Experts of a small language model.
Experts: a softmax router, a shared expert of 64 neurons.
Below are experts of layer 15 (counted from 0) of a mixture-of-experts language model. Rows are named router (the router's row for the expert), gate (a neuron's input weights, with its number), up (a neuron's input weights, with its number), down (a neuron's output weights, with its number) and show model dimensions 64-127. Each number is 200 + 20 x the weight over its row's rms, rounded and kept within 0 to 999.
After each expert's rows: a language model's description of what the expert responds to; "gets" lists some tokens that make up at least twice as much of what it gets as of all text. This comes from a sample of Wikipedia text that the model never trained on. Tokens count by the router's weight.

# expert 8
router,179,232,220,215,226,215,235,246,187,157,208,170,185,231,191,190,212,204,195,187,190,167,214,225,188,212,210,188,198,211,199,196,208,169,203,203,197,220,192,243,219,210,155,197,228,213,206,224,188,226,215,194,205,197,174,228,204,188,187,229,205,151,213,187
gate0,211,216,181,218,192,206,199,228,207,215,196,209,245,176,188,243,191,192,186,169,229,197,256,192,211,225,215,219,212,214,188,200,206,197,235,197,188,226,219,171,184,191,143,213,198,193,181,204,226,175,204,220,173,189,227,185,188,204,180,211,215,263,209,160
up0,233,236,208,203,169,223,182,197,212,215,191,211,233,194,205,208,198,186,175,200,212,212,233,208,188,182,189,207,200,214,172,190,195,164,201,185,170,231,192,187,194,165,190,218,180,198,188,201,217,177,192,170,177,186,244,169,192,195,193,205,218,223,210,190
down0,217,200,173,243,230,219,216,197,236,218,166,146,187,175,197,229,216,188,194,162,205,195,231,242,197,205,166,233,212,186,203,172,191,199,208,214,176,212,180,229,201,214,192,218,208,195,212,212,199,184,177,195,220,182,172,215,182,209,189,191,204,212,201,202
Infobox field words. Word-final pieces and closing quotes or parentheses before colons in infobox and table fields, such as Laun-ch mass, Bu-ild date, Total.
gets: "\"", ")", "ing", "ation", "ound", "ad"

# expert 18
router,223,156,161,153,239,167,198,196,178,237,180,242,193,208,219,215,157,209,195,213,201,199,180,180,210,211,186,208,209,220,204,198,223,169,229,202,185,187,219,208,186,189,214,198,208,218,217,214,202,225,189,165,240,228,207,171,155,231,192,210,200,212,227,210
gate0,211,168,201,197,213,210,219,228,246,209,201,212,213,240,209,199,204,169,174,209,196,204,205,174,230,201,214,206,195,181,207,176,222,193,208,245,188,186,186,195,210,200,170,182,187,182,211,173,225,201,190,178,193,187,209,170,213,224,200,205,185,182,226,219
up0,206,241,219,163,168,164,180,197,179,204,190,210,202,191,179,193,190,201,193,199,195,217,227,199,202,181,186,186,223,248,218,219,182,232,181,176,182,200,214,233,196,214,200,192,185,216,169,203,148,214,161,186,208,202,193,199,177,171,189,201,232,214,190,182
down0,207,216,184,211,221,197,208,195,162,190,175,218,184,210,218,213,199,215,234,209,211,191,195,191,207,180,203,209,208,195,179,223,164,227,192,197,212,211,184,205,213,208,142,207,232,213,193,210,184,209,209,220,216,180,239,212,179,171,212,181,182,204,245,193
Articles before place names. The, its and their before nouns, especially directional "to the north/west", plus pieces of institution names like Development, Environment.
gets: " the", " The", "==", " its", "The", "ev"

# expert 37
router,214,218,197,206,183,173,197,184,198,212,189,172,199,166,200,216,183,220,191,217,173,222,164,238,202,181,238,171,179,191,196,247,244,215,225,207,207,232,171,190,216,193,209,242,191,230,171,215,234,237,207,215,197,176,200,192,188,240,208,209,202,195,207,183
gate0,184,191,199,198,208,217,204,215,197,226,190,206,182,203,215,219,214,202,202,191,187,203,220,202,202,206,253,225,201,204,226,166,201,201,210,233,205,230,211,221,189,215,204,189,159,154,218,209,210,221,207,187,158,212,193,219,198,174,192,200,192,199,207,194
up0,208,184,191,193,177,204,208,192,201,193,182,207,196,218,210,203,231,180,212,147,191,199,193,161,192,217,230,176,187,199,214,182,213,181,186,227,181,233,192,174,169,193,228,168,202,203,173,172,174,184,234,218,205,216,208,171,189,187,191,184,204,206,186,182
down0,203,249,211,201,181,183,205,183,179,218,204,218,246,159,208,211,224,208,177,220,200,232,204,241,190,193,245,173,213,182,171,219,223,202,215,208,179,215,184,205,204,193,229,223,214,223,221,192,231,209,189,184,211,213,229,171,210,227,202,211,205,203,192,204
Given name pieces. First-name tokens and their inner pieces in people lists and rosters, like John, David, Dan-iela, Claud-ia, Krzys-z-tof.
gets: "a", "an", "i", "o", "ie", "e"

# expert 54
router,188,190,199,149,196,180,215,217,185,191,172,206,207,179,177,215,184,202,226,210,222,221,209,195,218,213,175,206,206,209,181,178,185,178,198,232,180,197,191,185,210,196,191,172,141,202,244,210,156,166,237,209,213,221,186,187,205,206,202,232,172,195,199,209
gate0,231,197,205,245,183,180,222,212,174,201,211,194,168,194,208,218,204,213,231,214,220,209,208,233,230,192,250,213,220,179,238,193,196,196,177,221,221,220,194,201,137,221,188,230,190,216,197,185,223,200,199,180,165,200,199,210,221,171,199,181,179,221,227,159
up0,216,154,182,187,203,188,189,220,183,189,197,194,179,203,216,228,223,155,236,186,183,198,186,203,222,219,219,224,222,206,218,205,216,201,197,231,195,194,199,180,182,198,210,233,171,214,182,214,205,210,204,204,188,200,211,216,212,182,181,198,182,236,213,204
down0,241,202,213,182,241,196,182,211,199,172,200,171,175,167,185,210,192,184,206,204,171,209,184,213,200,212,191,206,236,158,198,183,220,206,182,207,203,189,199,214,190,201,232,223,177,209,225,202,190,173,175,209,197,176,211,210,187,186,176,205,222,218,169,219
Infobox line breaks and bullets. Line breaks and dash bullets starting key–value lines in infoboxes and fact lists, e.g. - Model:, - Age:, - Released:.
gets: "-", "\n", "|", " the", " |", ";"

# expert 26
router,232,205,225,216,210,213,204,187,222,233,187,205,205,189,188,223,189,191,200,209,176,206,226,193,214,205,225,197,178,198,239,225,206,195,185,179,239,189,197,215,177,181,220,166,159,171,181,191,183,224,213,186,216,209,192,167,214,175,181,241,167,189,163,173
gate0,217,190,218,191,177,213,219,188,225,192,201,194,212,191,194,219,202,235,212,185,189,178,201,232,238,206,230,207,159,187,190,211,206,227,213,191,199,190,191,169,211,182,174,199,176,160,217,206,239,210,192,200,204,179,225,177,196,241,183,202,216,201,205,198
up0,191,220,195,230,217,165,177,238,165,232,170,206,217,210,185,173,176,206,202,179,171,220,209,181,166,210,207,174,227,186,205,201,215,193,180,203,159,177,199,242,213,199,209,192,215,201,181,183,146,193,206,211,184,231,203,186,206,197,194,188,215,205,206,184
down0,240,193,171,181,182,193,211,197,184,196,211,216,204,222,187,183,171,187,228,169,188,257,194,205,184,205,189,194,186,195,202,217,229,184,218,193,196,177,231,214,234,203,182,158,192,224,207,207,189,179,224,191,216,218,195,214,199,186,157,215,168,176,193,184
Numbers and spacing. Digits and bare spaces in tables, scores, vote counts and dates, plus heading equals signs, such as 2-1, 34,863, 3×.
gets: " ", "1", "2", "3", "0", "4"

# expert 49
router,168,201,200,206,175,179,172,207,173,238,212,209,168,183,201,186,204,205,195,188,216,228,161,223,214,172,179,234,218,181,199,187,172,167,229,219,191,165,190,196,167,218,204,194,206,206,177,189,180,216,179,168,203,168,166,190,180,208,204,219,202,249,181,203
gate0,170,208,168,208,180,158,197,173,227,188,170,158,200,201,178,181,164,193,234,242,194,179,173,198,215,218,195,236,193,196,177,208,163,213,203,174,202,198,181,206,262,190,192,216,167,203,177,173,184,242,225,194,186,206,213,214,177,184,219,224,204,197,182,200
up0,193,214,192,220,246,203,227,202,167,176,196,188,198,194,174,195,156,212,205,223,195,204,192,201,177,210,175,226,227,189,188,205,188,157,184,175,185,206,172,198,211,215,231,216,215,191,158,155,191,216,203,208,205,202,191,216,200,170,192,176,174,199,197,197
down0,195,174,203,195,206,196,198,179,234,185,203,197,198,198,208,193,235,182,186,210,204,168,169,214,195,191,194,235,215,208,170,169,194,186,234,207,225,188,212,171,206,199,183,167,182,221,220,209,185,237,184,197,176,229,182,212,243,187,212,201,247,202,192,204
Latinate word stems. Word-initial stems of Latinate words before their endings, like gen-us, stat-us, comm-ittee, polit-, ex-, c-andidate.
gets: " ex", " f", " c", " C", " stat", " Comm"

# expert 47
router,217,216,205,197,207,205,221,218,217,182,223,211,188,171,178,227,165,201,214,243,200,203,206,196,206,191,206,177,169,211,191,243,207,210,197,190,216,232,190,186,241,191,208,235,151,239,181,226,214,181,218,200,206,189,228,196,208,229,213,205,200,197,185,199
gate0,215,162,196,223,213,216,210,169,210,218,196,197,245,230,212,185,173,202,188,178,199,182,171,190,238,183,204,197,198,152,192,200,198,212,173,230,210,182,185,215,191,192,163,212,234,232,199,164,234,174,202,199,221,184,209,203,200,200,213,177,237,229,227,226
up0,199,208,190,158,181,186,169,220,196,191,187,210,203,190,175,165,202,191,186,221,215,249,209,202,157,199,175,214,203,183,216,231,185,235,235,149,224,245,224,213,204,217,215,173,173,182,193,239,186,222,179,223,162,192,167,205,197,191,206,219,187,168,170,179
down0,155,218,156,201,174,200,222,244,209,181,219,203,187,225,212,220,194,192,237,239,198,239,177,221,193,175,217,186,221,204,242,238,209,226,177,185,217,202,183,202,201,185,171,226,191,195,221,206,187,232,219,185,184,187,193,160,215,203,159,212,197,220,239,207
Table and list separators. Pipe separators, dashes and colons that start cells or items in tables and lists, plus common first names and USA there.
gets: " |", "|", "-", ":", ".", " –"

# expert 30
router,217,218,222,183,222,167,179,213,241,185,194,225,181,157,210,217,211,203,223,225,185,189,213,177,197,223,225,174,186,166,197,216,231,211,231,200,213,213,163,191,212,224,188,151,159,244,200,215,177,216,188,205,192,205,198,198,214,182,228,244,201,216,163,209
gate0,189,186,204,197,190,185,205,198,219,190,172,159,207,237,177,219,224,180,191,177,206,181,187,205,192,213,175,204,198,193,218,231,226,195,224,214,207,201,203,207,190,179,188,198,158,205,192,192,173,195,197,190,210,174,195,164,223,185,191,192,175,212,174,219
up0,216,185,194,153,181,158,203,225,201,227,205,170,218,229,197,194,218,186,221,214,195,160,218,204,219,203,172,204,201,199,185,218,223,205,193,198,209,173,214,182,216,204,199,220,167,224,202,192,180,187,190,197,186,227,201,177,213,198,199,200,174,201,216,213
down0,197,208,181,218,207,199,183,185,188,213,179,189,189,206,199,184,202,211,189,204,220,206,201,253,215,209,204,174,197,153,219,192,221,168,200,222,170,202,196,220,223,223,209,206,191,182,220,173,180,206,203,180,206,198,186,214,204,206,229,191,196,191,224,231
Infobox list labels. Dashes, colons and pipes in infobox and taxonomy lists, e.g. Class:, Order:, list-leading dashes before Predecessor or Country.
gets: "-", "|", ":", " |", ";", "\n"

# expert 35
router,217,217,182,236,194,171,188,223,225,199,227,202,191,232,161,215,192,213,192,196,205,180,162,196,214,187,177,208,193,204,200,230,216,173,190,216,187,164,199,181,180,189,202,177,223,237,157,191,192,193,176,175,217,216,189,178,215,203,190,198,194,216,178,221
gate0,214,224,197,195,192,210,197,155,198,206,199,184,202,212,207,169,189,197,218,217,256,193,213,238,257,203,199,166,213,223,209,210,205,210,178,172,189,200,206,205,181,205,198,212,207,181,216,189,196,231,190,190,187,180,204,198,199,222,197,178,206,160,213,223
up0,165,220,172,210,174,216,227,190,210,180,245,183,187,189,195,174,154,187,191,187,216,196,189,229,189,172,157,193,188,234,212,177,206,190,147,186,182,193,209,201,167,223,200,189,200,189,187,193,161,213,208,213,214,205,179,195,213,229,177,195,204,184,169,207
down0,191,171,198,197,215,218,242,202,197,246,213,211,202,190,228,200,213,202,220,218,212,233,189,173,231,201,196,169,231,183,190,193,212,206,196,220,213,172,187,218,184,170,200,203,219,213,222,179,210,220,190,166,206,172,188,194,217,198,230,192,192,149,192,216
Romance-language word pieces. Word pieces and accented letters inside French, Spanish, Portuguese and Italian names and titles, such as oubl-i-é, Palazzo d-i, Ordre des Arts.
gets: "i", "a", "o", " de", "u", " d"

# expert 32
router,221,205,229,169,230,215,182,192,209,171,201,220,243,186,176,185,201,204,210,211,225,208,191,230,221,215,163,210,232,199,180,185,202,177,207,196,199,237,226,192,231,195,212,182,170,189,200,216,173,225,200,157,224,219,217,205,204,190,187,184,224,168,236,245
gate0,207,182,176,192,196,209,199,201,182,216,194,207,182,174,209,175,162,228,212,192,190,186,230,211,190,194,137,233,210,206,207,204,202,212,193,206,195,186,185,213,213,137,173,205,179,183,199,181,211,209,204,211,201,211,204,191,186,198,210,187,214,202,177,244
up0,190,203,200,233,199,222,190,216,165,250,222,217,188,204,216,184,181,209,182,216,190,200,205,169,191,232,201,201,232,175,213,216,188,191,225,190,200,213,188,170,185,206,171,212,136,193,192,210,190,189,185,171,205,198,217,222,232,223,188,179,181,168,190,188
down0,202,173,212,229,218,196,166,181,185,179,215,195,178,216,214,206,233,182,204,219,203,223,167,186,187,193,220,201,172,253,204,180,202,229,204,205,206,193,177,218,198,187,209,216,219,197,243,173,201,187,202,199,194,178,189,185,193,227,188,190,183,197,197,220
Word-initial after articles. Articles like the and a, and first letters of words after them, such as b(ronze) medalist, the role, m(achine).
gets: " the", " a", " b", " w", " The", " |"

# expert 34
router,230,226,171,217,183,201,214,182,208,210,215,201,196,224,191,189,170,220,207,167,192,172,161,209,176,195,198,168,158,189,188,231,220,192,183,209,198,200,188,176,192,212,194,239,211,246,161,174,207,189,208,192,219,179,167,212,191,198,207,215,162,210,189,182
gate0,205,191,183,191,191,165,209,162,228,202,237,184,199,199,205,195,216,177,238,204,167,201,193,177,194,193,201,207,161,175,185,202,189,251,191,196,209,177,233,217,183,202,191,204,183,228,223,218,190,175,217,197,146,194,233,217,200,222,211,197,159,202,178,189
up0,196,173,233,192,219,206,185,221,217,199,217,174,176,167,215,206,231,165,216,194,227,199,200,235,216,235,171,197,198,215,215,251,211,237,213,195,222,224,192,212,188,187,251,201,187,159,163,187,200,189,189,188,204,206,228,179,212,178,179,198,208,218,179,224
down0,192,156,204,187,249,221,200,194,199,193,179,176,197,183,197,212,210,182,151,189,198,203,207,207,187,194,194,211,234,196,194,222,182,217,200,208,217,189,185,219,206,222,238,166,199,206,208,225,198,209,211,165,220,200,197,209,189,214,215,214,190,195,187,197
Personal name pieces. Middle and ending pieces of personal names and surnames, often in sports tables and species authors, such as Nicol-as, Garc-í-a, Dav, Mc.
gets: "i", "a", "z", "an", "o", "in"